config.yaml
moe_layers: [2, 3, 4, 5, 6, 7, 8, 9, 10, 11]
tie_embeddings: true
doc_mask: true
Below are experts of layer 5 (counted from 0) of a mixture-of-experts language model. Rows are named router (the router's row for the expert), down (a neuron's output weights, with its number) and show model dimensions 64-127. Each number is 500 + 40 x the weight over its row's rms, rounded and kept within 0 to 999. Numbers have three digits each.
After each expert's rows: "comes before" lists some tokens at least twice as common just after its tokens as in all text. This comes from a sample of Wikipedia text that the model never trained on. Tokens count by the router's weight.

# expert 70
router:490525584457559553487527542541440486501568422481480488502481515554550449501542476472511477485535486475441512568452477506496494543441513490483451432408456537401479494502472499429504468458530541
down0:484428483509406512494503500467535579533501505555394518581550550486513466492573454559422481585490401476460564515475558468528457483545496487508439470529527502470535469547527429536423500519543474
down1:526419535522607420548550475563472504431476510542485478533490543540495434464471493394481510501495511507525501541411473468518473414513495455523539470417443506470512490541468448453442482481555474
down2:502488426501529473494479498437489557555497543439437474498513490489549536530597508473520512533525482512443515592495498544457480569433531521574493465517519502463483426467523492515523547461473570
down3:556542471493495538505473456501501514503530441411496444437519503484479605467500540519434557514470525576451449509485536538505553490552510507521498466523501492538562534497456474509555502553455503
down4:552535474521586483497514549528441503547389450535483487576554457511453450518592460459514529445482538529521449529497494446497504527533510533473404498529543600484442475502448446452537548556499465
down5:478545510550459541528457426467488479501504494514568573454480505429439547555526459492436511537484488487555539578470399507450519580449472482488502531481547555520488509515519498501435501501490457
down6:447567508520548491420507430543442485535421546456517444573512473531515471464563510477503568554506489478523506565436459493428544555572463402515534498436503470557577479528477498578496529507463477
down7:512536517521457518460495445482526513495522497496457431474506517532424504595437507431514453518502500523511454508479491534419526482467604479478522466575499541505437446496532518500465477511467546
down8:491522574482505434486459484378463584518471540509485504544503418507519563548465457517424562469498543599482508535508526427531507441477475546527457521475539434547483523523488439557527488444477488
down9:445491552584453485475489502534501489474537513511428513497562506488590534542468479474476490505572501593527468489545548469551413416450524497507509457460485471508517482576486499557496422492535457
down10:478502532508579516452439467529471547491465521489486517493545427474507595467553480473527526523450510450416473476562497468528482511518510460535519505485519489484557541494383510558474523455517515
down11:486459466489423501485490549559483491499456549552507482504516502442501494501505516500505519541473490445533483477462552417503510449526460466558469447488516509472521574479465487516537466532576577
down12:466538443429460492508511490461463491484492501434558483481493460501494441504503485498492618531479435475593586505553487489485565410505509520465475528511506487502579540551514467530497475494579426
down13:523550522490565530484467451494473500551554517417488494484445483538551475458568475492560468577444486494477468452542490505533497479548444500522480482511503511568426499486438497470543571455448484
down14:647543497496410537536456538489459528474517436515478475505503483491487483520449491516555548512556492444420464488520510495469538512536462497527459506485504464454533521524412514514491506516521471
comes before: "4", "1", "5", "3", "2", "6"

# expert 59
router:521457527507461486476489551492444495528511471447499487471517575496520473500481456501497444460491509551509566526495507457479464504546521526530437473498612493530475529536514544416530475487543614
down0:559495522470430463441448529428513447544511557566526433538508530547530517540538517508500506523501509514489573598532447511510541494459463474507477420565501423499509431474464464500465509453450512
down1:505433543557586526504456531463488460461521529446443430500522517574506463499499424521560473513509485544480501524510572514502604534488488504497550445458505560534479450535470511437457489450528490
down2:495533537468550478450436492575551541508513494536464557564392534525459518493419478429533506559482476469498472496558460497451502460515520515519456511520462499474516461533484476545476382482482516
down3:427479530477488489480465513450488461521514447446518405509433477533520538525502484434578541539537504447503502589519450444529519555559499430508466460406454526564496487534475505540496444472513528
down4:472472536551554417490511546599606482432424453477524463514513485555510528559531514466480598529551530478484436521497493514461594451516526481503497510515445511469488384525456464506447512522527446
down5:493501459488482525555491445506467569530457493526503534520434481502508530458486511528493474523535555467513482469464486509484488563460513555472545542508457524514545542494541497452521509551555494
down6:437454466494592545499464551518415471435500510528471509502475430509480505504482485486561434482553494507528453514504472532554505480460554459536553534474476439519539474483455428529457476469516461
down7:531488485473521486526517503461560472553524503494498456564446445488503440468491453460489522491456475558485482462506583465505442489520508521536471423547476516548535455526493559491549446519503484
down8:504461497497538442538471479495440507522466494525501555558448468530514471434457561406545524487540458500538575510498468445532530533472507434464520454460418500537473455494438430498505499566578444
down9:484630511513468448458453473519478520517493537528546515485448500527496517493529500419498548543446541472523380432538506457476503525553551489461462550464491485524502492511495512521524560457513524
down10:435445468547604554470497490514498513496467508502451507524483459531501520439489526542527472523536435541451460493451493524541564499436538481532542539385458462509552511522446423471487460476571477
down11:510451519524549546547490566509574504539444514543474517467449509521471545465525542432511512487505457434550495463466521476474477534457514471457590456538538549518503523513522480457531479541552483
down12:497572566488404512455617513549539457559472480509510459522467495510503488516506527505439527524445527449441523477485503461521526552456438544498500431577501537505466527452503522521480636454457503
down13:500461458533528516479484504472384521506542503519534460515515526474461513535515503488528445448546495474535396477493496504523557464496549490498455466451539451556532525500559449511522509454494530
down14:470467539501434485392511488516503527502467496528484610525514483475436469503435475460543485503497479494545470533569486493485467520486554565501457495535526476516521498491559431515461438514449507
comes before: ",", " |", "'", " (", " was", " is"

# expert 99
router:472460518469448572499511510505435428493482440543502416459534518516521514518572537433432470500555447601512504518465510490527475501543478500550475483488542512507525510504480541446471449524521577
down0:454505518453449526521544505515524518492438593528543491535499452472435528506468491504516493455490524521519442480466487538448481544528505479459511553447546469538489512407484451486483507490524489
down1:524449503541480501465488508513489444454536558552498486532468480438483515581539524546497481459558448487585511552523466568495548485514545524453600457527452487496517536530442494535470454495452502
down2:480539557481578491451502425493509457493513448458523530532591507467515479478503529426589549541482474451476519494504520502555509544467547521506491569502544478517572511546443520458469521505519451
down3:459465509461477481491499533539554456534408507460508479609527499475437450482493563494449520515528515527550521506541476529501460498500541489603449505544495486535499493511521523490570536477473455
down4:519504522494552521456471531454513481519467443464460521552484508443424488456553566490473483502563454488454494556482473593513515470499419530533493502472479496522474539496456387501539497476476443
down5:463506424437442434516509488527492525496538519524521543493505450544511517521541483539550554526489520536507512516479518444479451446481579491521541480493529459483494532508595459556454415544459504
down6:472532504478492426499486444457543535493513467502482506487464482544502492498519522482558515506483557505498484512519528437463449481504522409515535434531511536485503478461552582488489559530571482
down7:493557539582479461502478434508515528439532507514527474490470446434500554527520428558535483492514523480499492465450539498431478551555507496593532532535538514556492427496603509471537510486438498
down8:498555429493546546455458547509499491521491504426459547518402440464478529484530509508480499540520462494460500522600608498521491483515462457501465490452596514523502518487505441476506463460432470
down9:409431542504487462512472517461471539508534550503557458502587427449398564514461502475472523471560499533546460513505587542484472503494489499469595480468544540504432507509475425463463471513478492
down10:443597519501517455446479484515502419526492520552539440497483499553520516494500540543473470516433483404452613512484484568488454515481519447543454433492548443466563537526455527521471466514515423
down11:533548489499454522513527498528486499508478545522537527527469523455417520507546488453559518538484544513484466539520493494513498465440428463518479503517520505488444484484541479542590545537566448
down12:573539457545572502525501418508423504548496499490583509540442458481497447491509482454483460532532466482458434568482505502506532570446523512549467507500545474509497418503570433545492513415496410
down13:509505467485553509550426523371593520520536503447467532519511474462471531455486535546501475567499512532508574487475553519512478535559503487504514483529511439463543505485551505526527497538498519
down14:522527545517455451501453540429541459464487499458546518532499528538466561502556495462504457468546514426508523454458539508468523464542467468488516580553426585484491471510512493455543457453480546
comes before: "1", "2", "9", " for", " League", "ulations"

# expert 49
router:462479537536491521500542520565468400537526424541541489506482557469488467461500501451470484474524484586480550472432514496535468591514495501475429447453514489574470453518525499468474511516550558
down0:541553566464506457541472568541408488501534528494535550469443531490549477548532517481581508470490457475441432477528523593510507563480477508538547417456517532573472446501472487522494527520421460
down1:468485563451491410522545553483477526520480571511508521498493525456511520565600581511544546486482484541511522498487542528493482483467547497494595466456503412495448454519522491530423506570529493
down2:541501442523520517571529529480459513451497489428508461486543519462498452503539482504460489559465454502471429494541572529479533447518578460544514518496454519517482529548542486502470508490497464
down3:459482420457519501529448536489478519524483511523440554469434509456604498528535423566517515504523482518551489532517412522542419476487489472500575498460492476529441478461514493506473440482534533
down4:493518462549476502539433529514416536579442432485439504541491545512413516497546552427513469505553562515521533502595492513544454525529484498429483510418539462591501535540481542513525534522488526
down5:480548531507508448460513449437430495561523486518426506579477521513503485520458569533460479522514510508593476502495494523521489515549487496499528430444493398464476579566530462445495524420458510
down6:537470543525524495550513484376521562580544483494475455491497492475549512526470544492481527537522541550560558439512476474517503494468453521449409493513491492534514513498526469506543439549500534
down7:503497486524514569512592515477601514529521506483455476460567495590497534524544550523499502568505499465505547465524573525465465502430522464433485512462488523501526539554483584570519447488479455
down8:570494478514506483413521512477573478503427506492548447450406504515439539598482492476424520500515532486550469507518489446436463524509530489489503504503501508518542483468521499509503523489450442
down9:547484547532472495500465476538438544627457490561576487560454516439481507504516471465472549531509551551412470545508478500512497574495503487576537454473524481489422444491440437484482511403564534
down10:548507406461603486423529493499545511524484612463475551483441574490527563561477472482574463499512485567438507572599525452553538524452522497509417490530504431488457468543464479514576517493487502
down11:563492514399588453468553509517562480525441533523428496586475502475469461574549502500590430507550503541435586449545436451473490450579448522464492449512491465456493506522495523446514500486525474
down12:519481520444551520407502483546473434518428510519512559529523516564480489565458560479461489543580589497504501466505506473515557521466470496491540526480423505466522525466512419461411489487555454
down13:483552485538579447433516556497509447475392546497526524508522503519470500487473484474511473503480537440516493453501487480530537612422506490499555493461519452447507518512518467557534544586500440
down14:517453547414517549470470474481518527506528486530506503506461470453589488484472489480494569500527548497547520514539518468516475488510442557511495440534521580482488462420534576496507490509495429
comes before: "0", "1", "9", "5", "2", "3"

# expert 124
router:467547511464483596503557513524448446506531483476467428484534556504536500528487484555475469419518520536448545592505516456423476510528507513537456403515588434560469607463584536482463502445552522
down0:506534515496528557508441546463527460475506483487511493512480474462478520507493443559520520458485487532500556586454611511445523498459502556527484482526548497526439548520531473483471527521479403
down1:490506485443416440541491526482591486568519490522480456527518578518486456534492542494501452534438481459406546583437510535500537464510480537544504557531523465495472523477473460552479525468480448
down2:568467471455400525460487531476555498558462497561498520463475520478497541554472474468490490544542542512504503468512529501539490503437451431465605535548498584527546486509471484564511516548522548
down3:504503496514457481422490456431566487565490511540411493436553524565437502523465511558520453474533442504546525560558539541435496437515462472525510505531503491485503540508448522470475561554500501
down4:523502485427484514535516483528460441471460496485561546386559462538418486446436526475448502553463501454481506510492405501545546487507452525525485478534468546553489530476451498532517536419450494
down5:500524583543484472531471469442554511470500462512500559570482518458544561500535549434540511513541501524469519525496508474489569488494473474514438499597466468509512591509512491506526491488511518
down6:438473522541471518536534515588493453561514544561501523410542451541514459431528525460584523464506473489531505561506468511462526480468498537469443488498519513517465466485528423504489531490477491
down7:556484507495564470471480482515467477438494571512553505522494532525435509482509519474503571534504463511524472510502549559481469556513454504427525514431469487457557519492422522553474471605458490
down8:492480481462505491517557480443514520609499459516462500481557516553500473515526487477447403486482507537446556518498512488502490512436607522544393478526529475493415501506470481529493529486476499
down9:469522459562540514452464526483476551493404521501463523461487449522495376474391445512506499515497531482541456495532499519484483456572451527531490478441549491508494565477438439487525474500416487
down10:472510512450498492440457479559528481405545562490528477518476502502542543518516500579537505522427570523434517519431528476490490539496527527485494543552475533504445500520561486431442551538458462
down11:445542531507458439503505423479508594521511454458578476472458508533456491539559432559496497540448514509493472447478509492496502502508490577524510529546571519464544545545517497494544473538527458
down12:494557499438438455554563532438454510587476528505448440452449552449557491563519411450466459465520511502466562554467565478444495492455559507519420472438589468522472506481534557509478474455495465
down13:537537545547558459499463517483437468563589509506474536527462520496490537499473475532452493507465531515438463510516548545497535514526497538483455467475502539471495490447473455531516369509550503
down14:478511471499551535524579500512440402496480520535517462460456502555477522471374608521515486552484518521509542470535423498527496476477453562591488586473460483478530471497525487453492477432451515
comes before: ",", " |", ".", " City", " and", " ("

# expert 14
router:464491556513475541448559547525445457534488417505463478526462509518522477517490492473584392472548471572415576490468572434505490542511508522479452449445507511526519564493569516481494486520543534
down0:558515521554555528490538402579524552498455485447540562513606525547468476500512507552527548474506554452459421497468455535498527529491545530472548484551458496555505499461436480491536577517563538
down1:459509546540527498472519484483524512474471507466453537477430467396492458489515481484496509552532528511397513496498506486458553483422489620555520519506468420490435518504528555574527489525476417
down2:485536475461555461543522503435458441576533560496477461464532525508617504508531452503531509485503540518508538507511484502489526499486450470491490442482450496484511475485492445482484580420472497
down3:491501498574557433462448468421555411443576482527456515462564487481507529397493440446553542475452553540506580479472554452523550493513494458426448540533443548495527499529514525505449525511502511
down4:530503487535496542453447450458459482542504497556508528604508537545549517525455572526486516486626491452541456522498477522522457499502549520504522562507483438596493510556458480485521497520585464
down5:516518477506475497507537458508436505487480485463487517528446433490517505556445492491537552418559522410551512495453498516477527445480500554430551453504474445512523523450461460544573505510544443
down6:521508537474544489464524499541489497474499464504496462461505523564472551467436523480488453474562455475529477555505485532530460487458456465458447591509507486477492479484536552492543469491525484
down7:504481516593523504547522377529490447554506473508538476458560507519503495484451587487504436519516508540487548455439519459522476467484506525515480494531483518558523597514530483539445535450553442
down8:458491457491490512476521491564440470574564589504442493462600523496476591518494396458508446501411507454448502454545504432479458513503482451499514524531497505505514495504548454519434588490512436
down9:502506553523501491495535509501443559453517503464535541593490446527504545504484467541520508481506494485456494504455493470486524518542551469556525483553568450482478505484422507546534544614481540
down10:493534435473466452527483556477542471526540643500513496472520516443517497483515549528537418479463528480501499524511455571521498549495492495477502485446510548518476496515420499504463546499497540
down11:483530504497526436526456474445571451483517509433492494480428460532488515443500446508503531475443508502492580492525483487527506478481433471508524572462509429568519583501521591542569481486517535
down12:437521444482490473494436429578547417529464513456623489466514530462481458544530502513443430527515516450477436555524496588481486510441462468505484537388428526536423479493503508582464510397522507
down13:487499516393518440484517518412475519513540565537479502510450499458509540544642501537467480485481468468461547528542510555461512464460443521506461526490499480537497471544488465552398465518463512
down14:460525486564522461505501540549540450507520479459500463437465510512510510517517494463434515469561527503465410506481477469431546455523540434459477499550566478514496468516513515592509499505489445
comes before: " |", "–", ")", ",", ".", "),"

# expert 32
router:510483503509493581492522529501446458487535439525453386507541564529505497479454516501470450474554433488530576519492537510483465525518445541579497397510522491547463573496521576504455488491542564
down0:474529484494565526486450541493460472469552505527500439481504500515482427504465595569526493454535512476478476496522450608481484509473484516491555551539463554413518517457516436600492505470555509
down1:477568550455458504489474440536455525502493468529488511502405456575432546444484547561478576551489476519489455512576589500489535536585456477553441446491487472520489512514451495469475422469461461
down2:502426528472493465513490473506453502481492481496423497575472475510430503545461440531559550486485517526457481479405482524495485471535466430484567548492502462454564548505503417467508518515550564
down3:516481437470485502501540500473520459497550521493492523450529493540533474492493462524531450423545553507507545517462408500402490460467554481539436419578445497534479491501515512545506492554507447
down4:503441435492490515515446525441538538506634395489441532525475495488518521480456513575531539513444543514521534537547518477485523517569570556555543473518495553415531468512516474526500448502596480
down5:484449442433504591457521538532526505535500464446447466532435480564480576523473445514483465541465501592544506444556524431490534488522495463538452558512502546560482531484595499437586432454499474
down6:517516474483463551439550487499472479537481498445436476544471526456510501510470557520484474514513548555431558512558476442530522463559504444479419488517503520510520536529563486463516499505455476
down7:516507503579564509555491514494479497450522497562382476492494490528492409518466545519550461486491449462473520485524536529487512515481502473547488501545470484504512462479504431472469518459576498
down8:447545524497462516447492439488528595574513448504516582516475451470463532556598432505428487475501556482603491467521518529533509527480575477423483491512484516505542547483529470467557482440487530
down9:480526580535505508457510507513532479524473537458436390582445519508503527570527485493488491519517498532508470483505577493430509443476476450503503495477552560511526452463470481498486534459488461
down10:546508449472480539460443469481529432472560545504476498498480531510507500494477504480525453488485444487500467527560593428532451502462502503558554481554505546488469427528542464496494515544491480
down11:498491427464448494513541525482502538567435488479534528504475509508514484555549444481496483442476515538451563510516477455451436535464557509492498533528524502548494533511536488500551511418475536
down12:441497532561532460525487499514505524503441568498465489536412414464535457500449530533503463534558538491525544491513447539507541435566551501482489489388545479521510548472457527488545512509515487
down13:407508473512528540510544567411545502530491459510510502454508462467472531461484537547476571505494535498422575467471468510515526509468405504569487462471528489500480530511501468442495522460439480
down14:470544502506483484420581476564473471522514498462581435546496513498500586531479458450542537531485466492490459504527493496434527498536545547535487477459546553523503468482540527538480515501451486
comes before: ",", " |", " (", "'", " County", ";"

# expert 6
router:455478630527493551452554485491427511505547451472422438487519490506530534441531538508516477435540455548491528485471515438492443522531521541493484480502578512481498505500523514439506463523512531
down0:532500474577521512565479491501566512498470470444498552592571519501517548552429435519512452506526470475435502502465470501478550549485512517462472537603474464426472524577542510492488518477486534
down1:574529464522494506484488448543506507497502511461457507469407472486503442474477392474473493486480496544517486532473513532515501465517532516482469545536495488515514522524572495482523516491533452
down2:511480461494528480419518511457540456519461489571558486475505487581514499514516482487516474500489527426453499499513495563505507498540481523532542521494507494542540550505531521476508557490484488
down3:442547500501533475466451475498583507453536435507475525563481570451485506517505472503472523519544480490536500459555473560552542520468467548521468535488451468531550455527483508435406537491418455
down4:513475453512487483462543514528499397420487561450507487490520493471465446449515526478475437480524472434516455524477504532489501526432519413454495555465476496498571495542501494487498521479469610
down5:603502473526413503543534467461544541572501452447444560528523481455489446526517446521499540570487451535453442493490424457475514534492535464539446479474435500504487449493474488554529527451528532
down6:490562480473489523442481426514465477482471532467512513504514418489484497486524496530504502503569518476508511482535533486494510488454525571434434509502567444520491587522460599508558504471473545
down7:473548466469481532541479533482548532507483470476430526466498483481540580499435541486479462510482494505504449548495440523555529529494539544454509365598480484535498489458492479525500525492544444
down8:438525473475488451564502407523486435521492489503473650493498466498507444565462514505515472476540564464480499486506456494533444522480514517653482524547524494460460514482463478500575523518537540
down9:444499482473510489397485520499480545486446458592477485553475463447528539512462484453495526478407489570506488513493489478488530511492489544519419533478532479480496455511645415459471487469543447
down10:454510459548500512540451530460616494474476503539525490467520516548562486556468494516508507527553554480574579430564501497482454513478447415564543521599445442504543508494518501489545483466534496
down11:487470463446494458544453446546612463450435571503485520537498466497494416510514516552489512476476529494496460516541534446447491485467475543528416519549514455497443537466551431503479501453572513
down12:491512549518503471582470404461476521470519462550463541446495462491473496562518470499523462422532532527538502544508479482473486401454427552487471544592501549535446512490473532469597470526516496
down13:467526534535461420520506481498423486461488513488513476448472521507506448500526490523447544513508503405532542500421469555523472491558466482506561492427477549464442540495536401516458519516587493
down14:504441559538495554461532450575514526517486520523523508443511508490483475541543502525543515506542460539502458532513465484452537469464458498561453509453509571477507465544408504470465496557569561
comes before: " of", " was", " to", ",", ".", " in"

# expert 52
router:440514547491453577500555510553431420526523433516483456490521517465500554445466505534495433465515491556467569492460545486550480550461542526517466430375535510514482537520539506456492473554546536
down0:463540514517406504443466443507529545459587516499550499499432481520474563526546450492565507623489402500490478536529598543410476519511485449537497448392495482560458537521575556525537456428491472
down1:534432496539579472472507492517590422431515455506428546468523487511498468430466511564454461485579547514535460496461457537478554431432519537486477410514423497476504469488447535461537402507534490
down2:475489534548543475481446474564485463514542499478475428502456578557459528585462432562447455551527521440545514490478449464398526534453514484504540436499491431482504514514463513461481464452481493
down3:468479477496498520378505558473539504558497503511427531511444451491534531507567494445460468514484533462489443489510481582497507494489582454558517484530453556443474502526560525516573463493528473
down4:450523473557540480486485495482617496494464455526567525513547505413440490492468498495450478483455553505485528499502509479525501468466489488490447469531522464510445525449471588524564483439507484
down5:534486508462489470463485492482498489528490512491532489475505482445477475537483510554475459499520522507548588541397515513521464542488507473434493483413505442516469450486508465495472492520466444
down6:478464495563542514493477449577588451456490328550444502452528520546522539541473566533520557514536487538522454522482510529455534501477482482491533483507474482442482492459440429521485466501501444
down7:441534510512536529502482496555430499523479523513488468495461516551495532550505531498532450474499509566446560503476511467437474465509408534435474447453532463574527479497538546442485495514431520
down8:522520496567552476560530502522542504465454518521496468502529519500481553577538544464497508479487465524508469568526485455476523453497540498420481466526477370486542470494437417514466544493455444
down9:441495514454422528469438542507402566432479511511548462472494475512492502533485490537499504438495520481481513497427492517530443535525487484499498520513511395496542508467566470509460487534381456
down10:430466521544518435466485465555562454447550509488488461535451507570525485465466492488445460577571546513526497463524509498489495571485604465555541527477442533489505474516545514515510506499460445
down11:525517523481574500526554494555494471513496508487587453574492458541511516497449465505515466525464542510483487392515529455449510559568590533506551483522511510479532556487500464441484587484478468
down12:553488522540460508547446481571497519459542486559542542477524484542530543541411544504593462449483469482541524505480541509479466480506468453559501525438479533416476503467502471555459450532483474
down13:508442524518489500436442428519440524518441461484501553554523531567501554501445514478441464505568582478422498495472506563436529467493497563526448434469444448441525495479535500494459482534476466
down14:438538520483488469523476530472411482592540526473473527408475495519515504546545487554451496474446525466566555505481482549494463529563488439465571506529570459506508467518498462488515441478533462
comes before: "5", "4", "6", "0", "7", "3"

# expert 126
router:446512545462585509473531492557452437494500469500475458430524530522512499502485544446476502447587512567433488506462463493450413509470473531447466413446478481526587491523520504476484435495583610
down0:525497517493430453503519544478563526506436475534532476390545490545488515493542486427459530507446421463453460527453481500545515510449523487528518548521504455493509501435501493542477566435512561
down1:523620471442506512455569471479509524550471502522496534502513561493513453491521501564555530538533485447516537451528613510464536499577499457532451465523520478522443530515544577566492436454520530
down2:493587511576457487486504461483418488453500545509488515556457470568594476525486501530415561441459541515488439467476544457555446539520579504482475469454547529504451497517539468473476535562486460
down3:508478450520585550409473547456473486555522510446450533525508484490481456509552497441482444469455508506484453510545537516506569453442529509514508515511558498505441449476579417472481479538509498
down4:473488502418521509420538478483554504494488490498468513514566507571503521498501564455527465494463493503463507510529480447469449504549431494543567509529495556537573538453537499544464439420535524
down5:428485440558492544470396467546432465443525492518497462489466538495515474505508493501523446556547563505495490461525510467533418507517526546570518603417515481437517478529466454474419503529447512
down6:482469539501514441615476434491528572540443489517479554482592503509435557498477529479446498554469493483495460525501466459512504490435542471502470494631488475537536437427498491533552499526521539
down7:524531489517546473494584577479607482501470518485471504494519519510490479551467509480522484482529508557462455617553548465466544499485495489420503450571535499541516490424484476425478536541509431
down8:482540474486425417451467547507540513473531559468510540430478481512535440459492505430532506541511524497462477515493434557438543504448561430500484481526591455510578487529458435556518470507479524
down9:533541446477494490467467472500482498493472470523454519508538456504528503483431553460523470474615546496458488517594503464417476494528559541460472525500484493536591480521523495466569496500552477
down10:516453508489461485550493476461491503557510459560500504531512492521496578465447515440454592481447499516543530537475463436489450487547577383494444495551574503517488514561578485460448582504498439
down11:471427563517453542510530503476441475512522516511446514589581524543525499467492493467467553523510538528468481507542433456536504573549515397536517466559473482486501438507568493559510535535455527
down12:501512503502546516489439468448518561528458563518474487485441417500613492545484446439500552462505441464502433435527474511467501533531551550480597487502508512551481547541437441526509531472471453
down13:520552525474494537488503448452497544620410456500474484449509538509489463555495469469490485460500502500570561522544533504538433461543429526604493523419471507528537504457511480536392473448504462
down14:547520434488539512540540392496538509433471570554532538533499458549536588490423472548538536479527558494482562518580477506517542527536512477490429486523543477501554432438543485480517531509503432
comes before: " |", "0", ".", "–", "9", "5"

# expert 88
router:458495568452521495473554533574460467475536435464461436482549490510470485489541576454466506473491410540581494540500491494473458578494513519509477396494500480480488555517542546491449490541588565
down0:503442529518622562514465463460501512489498494478485510465513487523445516488469523515492509561547490521514517481526578518527486473511462507496541546479526464530572513516514578558539441547538525
down1:510568510480451433498532486466574475491565488460442468463539455514495531520472454487470517525522527462478553519478462478483533491536487430460517553543520526552474527508447497517507563499460534
down2:607495455511472407529518510545490504504525439502550484460568478511486476508483459421495451497506448503508464581490488507546469498521469448481522484494580484543477466396456527550509498464502435
down3:495587455462484487549508469512456466477493550510531550491486563479463552470514489500509497463466467526523461522528524507470561566538553534454502499503449483511489539477564538507493434511455529
down4:478512473493451537465547495482409500454574538440468522468590510523555510470449482461523471510428461522587510454424503446496505533523581501560470497511517492424453517468499465547502566515497484
down5:504519500523513483571480502482458502534482515466567509554512582428562488547556468507448473455547517472523415503492464527541489597503529524482466588519415519532459456418465487537519570500480500
down6:493518454443532508479512476518509532579468414527485499458602390489540512501460479501483460500523519553472478521480505517552528430486515544519485511471571530465511475457520500458561524452473496
down7:497516428592456467619473560455525435512576539494495504503485545379466506484560449505483474499534469479526497535606570457493445544564439510545468512482511431428532474545529507475477516381494514
down8:478468460479484508537483459499470533525492533515508533507433547433470570515487374473519482509485391464534443442519526477476448524523519522500492586522537531528498495490494448522476466491481497
down9:516407523491507526489543507482540527449441507504524486475515542435534529502387513496529454521499479527428540501523493514539465446446499509557498550501559468581515458493556436480493494416466492
down10:514489527558564495499435486553570517497481451517489501510500503424506554446504508521536534479544571498510419522460532598488501424453485441478415447494501504509553503501494487497514464433501556
down11:429503477510516521526471514512427492492502549458544484530459568512475469441490496541517499478521515565515496499469541528523568540495550522440503430489452450501581484543544452535550425489496519
down12:554476516524491402488477480494435535544505455495547555547495455539532445506516483503441527472515489475455499500521435443565470458451520503495554465480534534511494463416540508467471511478492539
down13:479534497524424453521447551485466435571501448468516471511498520465484515520547422520533552483499480502464481479516472457459510500582489451452484517487472545495497535426479524519483497502501534
down14:396461514511510477520441492470434537545521558535524541560476514603528429487570460535564526565435558493549514484553480463491501414502530457540521435487516506471516520504542472472481509496454506
comes before: "6", "5", "7", "0", "4", "9"

# expert 100
router:460433595503472501412529509484471465533513459530479492489478531470503532431531525478487447520575483524492487457510514441535463594455588505462440475468499463486561517457525501413437438577573507
down0:471491466494445525499502531507454471444458462535434554506516443463426503522535469553468485532515551518577514481476535492430525502453548543518490485507430578457531462512451526525546534510473526
down1:575540547426604476574452527541482513501539492487468474463583525528523503463558494534536470492485470447496422503492555480535451475506500510467501509483496456465505540522455443580508467506489543
down2:457520498428496471507498407575491522541474512478541457518504417514515504509522494490473521588490422565447491561507489479478589436470453535513524470424535446589458496510454417572453503450440494
down3:529560494487489475538490540502491496511468530506516485511480542496420523508466475431507481417484530465460542474508460495579593496469492526530478474463533500481542595517479574539505532533495552
down4:568511446481504497484496540591503497541530540436507516452502445487494558452493417508447489542560494456502447508491469498476559464507475538468475473467456517545459565500487545518550537430477499
down5:526514501515527463492481506433514501475482535487392455472550527484470550483425558488513486513530503485499496494469480514473519532536474534479505536534476505471473504477540496434452539462489509
down6:469501489479498522599464515486457441477559515491562503442501552518502517460450545494485428493474515565484542569443517534490521484462546512531505483538490517437539482416457488501467457484534484
down7:498444498522505528466460513481437472507449515541444613540469417405478484479514451545487527371487486481539455519516488463472443510515483474477532486492609558522489526475498484516513457500546454
down8:469476521500467548493572486501510461463502467445522479472516502517458514478487456446530508538493459520503483523486479563505499512504576477482483490481498473458495529468454491512553471511525553
down9:504481481537458445381448455486507510469535598477465521473466428468511498495468528590437498560527460491465538555504500476491532584428502502529529452505552526477524502505519479545466514518479559
down10:487535448477567535571436517566516484438536506547519528516507429540587482552438527617503472554497555504506488483503579479456454442490515547576448425503445496532592449507504545445425478552497499
down11:552536456426483429513495536481516501550492487489523485499479434501531508469555499562545505449493472475481499553437543475436468499490516550525416492480519411483483521469447513494545535525546531
down12:508509474489422451496486446514467454530446473526502542584509488509494516528528524550500440518552492520441484516429454518493462531538568456473505411519523489534524434554557427514450470489489500
down13:509456552541566387508436502550471520469475415543522444483516530496465547553434418473458518520449535490539451461500455539505478526520435456522520496419556464522540505512442539523501488513497498
down14:545564537460496542542559494442470554530481570483435501523503458537529484569506480552513483540496499526463512590522460486477492454568524463474439477489541494461464504472474555488486462415546564
comes before: "0", "%", "5", "6", "3", "8"